config = dict(
    init_std_router=0.00994,
    lr_router=0.00264,
    init_std_down=0.00652,
    final_lr_fraction=0.02,
)
Below are experts of layer 5 (counted from 0) of a mixture-of-experts language model. Rows are named router (the router's row for the expert), gate (a neuron's input weights, with its number), up (a neuron's input weights, with its number) and show model dimensions 64-127. Each number is 128 + 32 x the weight over its row's rms, rounded and kept within 0 to 255. Numbers have three digits each.
After each expert's rows: a language model's description of what the expert responds to. This comes from a sample of Wikipedia text that the model never trained on.

# expert 25
router:089111050103134143096144140184118084111101122108132174142071100075123122082185142157123130197096154173065098114073093155173118169125149168107173165148163141107122107112108092119166122144188184
gate0:106142136123122133053140161145127121117161068096132153173108106092134080112133129110162137116157133092100113109186103125202115147103167146151122100138097139058159084154149133131119094137136218
up0:161114157101177108123145088150159095136162164168112195086189100088102096134200141165109096139127124121144138146131207149176182119146108129144103143100127150128100108088148105159143145096103142
It responds to: Pipes, years and function words such as to, on, was and it, in album, chart and award tables and release passages.

# expert 32
router:097102045089133144113151138177111081110095122100135178123059079066125139086181155156117141209094156184062089102078105158174128168124134165109144175151159148105125103104115106116168125124188181
gate0:115135144098143099147061114124144096047198160155139165123118167107136140173157096124127072203208105181147145150109129087124169172153126169120089161144155115138174135125096100106114096120149140
up0:163168096161082184084145185210101143131082178086137167184145116131132142055092104129127097079136078062106136141119150122079149131116140129145130168143167096133138079111170102151115146155136116
It responds to: Capitalized codes and digits in tables and infoboxes, e.g. ISIN CH, country codes FRA, final year digits 192-8, coordinates ″W, Total.

# expert 37
router:153111170076148103127108180132049109079077174098143163160177151117168160124102146164103147124154139107135103178099138135146108139121134172076118166144139193074097062143099101121139106128106153
gate0:088153093119136153148095099118138135185146163127121158122185127118142108129142164086178095167201111147090074147155124104112093137097176122119148160122188179130128099098099127066184143113107095
up0:129107088131102112195110048110184142169138124108133125121156118131109106160145138098157099161098181148111070093184114087115121124122145164106128128110151090088156150111104154173132134149163190
It responds to: Inner letters of Slavic, Spanish, Arabic and other foreign names, often accented, such as Ale-k-sei, Ibra-h-im, Miná-ř.

# expert 35
router:164089138094131106087123157159111085082107151102154124132084174112135161048142115169117172100104188154083106121096116151171113162100129155074154158184128175130143116175132073139140128081195175
gate0:173128124161103142117131106119088028104158108131086094137132095081095167129115110088168118178157117134150114206144125106072163164088115103113132092133096083071123162117078083148159102127112100
up0:111154082092148116144138102111176167172138137065111132204098122152127115101112123154052109097025138148115111113092175169151172111180156088139141201140149124145137135176167140146098163090181153
It responds to: Decimal points, thousands commas, en dashes, pipes and unit tokens after digits, e.g. 3.55, 4,343, km, kg, %.

# expert 46
router:097096034099141155096153136185115090120087126100141182143062079069124134083176150156120126206092147185065103122088111154164123167122126158110151179144158145099128108119123092104169113116174182
gate0:074091111110150100135096174165152095130117117141140163203133105189084133120093149134109146130107149115127150204150129169134103101081155130114143068146190135185121135181097115196131084089147169
up0:110177124137102139125163160152094118114185127121111139133100144103124123111100130127125111149109154129125194153167070141103100101086172122110122109080074059138157116213131129097062138130101180
It responds to: Operators and symbols inside LaTeX or chemical formulas such as +, =, $, plus spaces before numbers in statistics and tables.

# expert 7
router:098107039091131162115135132184120082113081125102130179143059076075143130089184152157107139204090152175080094143083095159164129175129141166108148163148159147096125116117119094108170118117179181
gate0:131106126102161154041160153143158086042195094117120192139168170058126144092170152094179120152120124146136073180154106184104133147148142111109150131109154133112100096132113133095126135108104117
up0:150110038174126049143113066110129210124125134138175098088178149133131110166140127148134123159146080146108163121112150127088155112157106126073128090127081156173136174157131134112160139182096082
It responds to: Common function words after prepositions, especially the, this, for, that, have, you, in phrases like on this occasion, without actually.

# expert 33
router:100132093080131107082148135164142145124115137089145177132072174086150112115143104147059186097080126171139094168095162184130066177110158148101168160156125152119104092186083070110122120183160177
gate0:134147135132092137115165179078121166110141166083173111139112169102100099111209139167157195185124101152168133044132146132125099130115145118098121102078129162176175165078092129194136157095131063
up0:143144187163115129103107127195229143119124130106114198139111113135108097102120113087072104139137117095181156127116140091111059142101149179088152076179140097158124159075130149068130089145213074
It responds to: Closing parentheses, brackets, quotes and table pipes, typically after birth dates or disambiguators, as in (born 1967) and (footballer).

# expert 43
router:099123038094152170112145134176120091106082124093132188137059094080109129099174150161108145203089152178071094119082097153161137169127131164095157168131163154090119111103124100131161119139186180
gate0:130103182118120151104119123159094157095128118051124152088156119106096124144172178137093140133143133145125133096150140136125061150196117105104170121090133163093139111170137117089129125113143174
up0:092125144097088099158108095157164129115147128125145093114136172138136113172074120100157051146104117137106160130116171151114075094125187132145177090120168084107157121132176162129093134083106146
It responds to: Single digits and number pieces in years, dates and table statistics, such as 202-2, 197-6, July 8, 199-6.

# expert 4
router:100093049087129122109163131183120095112093118116117176153049111075129113095173160161102139186085152174075096125074072154156112168137114161097146171149173163100126114117130101095165119110173179
gate0:127048145103154132112099177136106117121170119143139134103145135098127132127175152214153157113116109138115145077080082112139172112125150105106130124149127151138128116169112128132188148072093199
up0:066119110158187131140149071130117131137065145106113066175119075151147152132139154155082153101104139127145141128152075115215059068108123129079096145201114071128166170104097131193108154106134140
It responds to: Determiners and possessive pronouns after prepositions, chiefly the, also his, its, their, a, 's, e.g. for the remainder, over its lifetime.

# expert 16
router:133119128123163060133139186141066095125115207091160148150152128051127165102158170153135113111104187166075144146113140126149127141128111124128193158147126142109118141132145095086134121077211116
gate0:135080156132133087136116131166126162139170145159058174108059161188166125080122095069121188121118159108149146078108128161085169133139190143130115159114149112124134085146144191111090102163139097
up0:057123068128106125125135106194068136148146152109158105076159135166074109127159136097099132129129101170110141088113114126119127142144113111167087122109149089145165111121132099123202119096078092
It responds to: Bare space tokens before a value after a colon or table pipe, usually a year or number, e.g. Term length: 5 years, | 3.20%.

# expert 22
router:165146115052129097114106194159121132091114130153132129143090152110128120159141157118189123102127164111128066197129115152142159172143115174065128138163139149108087080153111067123158132148146119
gate0:140113153090156112123118110141061145123155118185134140135161213128110146157080130150152130135114123099179124085162092086119147151127149117113163151097168163140144131063112156079115103166161180
up0:129104151120107100110122122169122114097133191173103129092112151176145101135109050178094126052183090104124126059142155126147079121109130237150090189087180098113127115084148163120141146137105137
It responds to: Word pieces right after an opening quote, parenthesis or split prefix such as Th-ough; also born, died, note, table separators.

# expert 0
router:128111108085156107101117130130072137158104126139187148138109108068119134124152148134124130192143174149120073134112149130167171116127133112120123180162178121113146063138061119152197124140214146
gate0:096108167127112098141156106130100142172092117161196147153121111133131131110150105133135151066148126082100114128129121150173095122065201111140133078152045116142144129075125134173067183118138152
up0:145128136077191126158133057123149133137149165124170129144087099142128120158088137164129120133111079136105154119147124161169099156081137148100134141168166176063153163119117127147110077152098077
It responds to: Digit and number tokens inside figures such as CAS numbers, codes, percentages, years and table cells, e.g. 523-87-5, 19.6%, 36 seats.

# expert 41
router:102102037094137153102160137180109090106092119097114187137060098076145139089176134156113168208091145183064093112086107152174106172121125170111146167151154134102120109102128100092170116137176180
gate0:111122134131098084138160116183107142119159085114149128172072147109101137131128140100223102119111129099083102172128080182181165165078169152152115149168171111162143185143127090146149148131145122
up0:117092172162105152134154120114080177106137084121102147150143108136128169120151142092169194132132147118178120090128055125134144133065122087112202126140130089205158154171147165146116061128210157
It responds to: First words of sentences or table rows, such as The, It, She and given names, plus paragraph-ending periods before a new paragraph.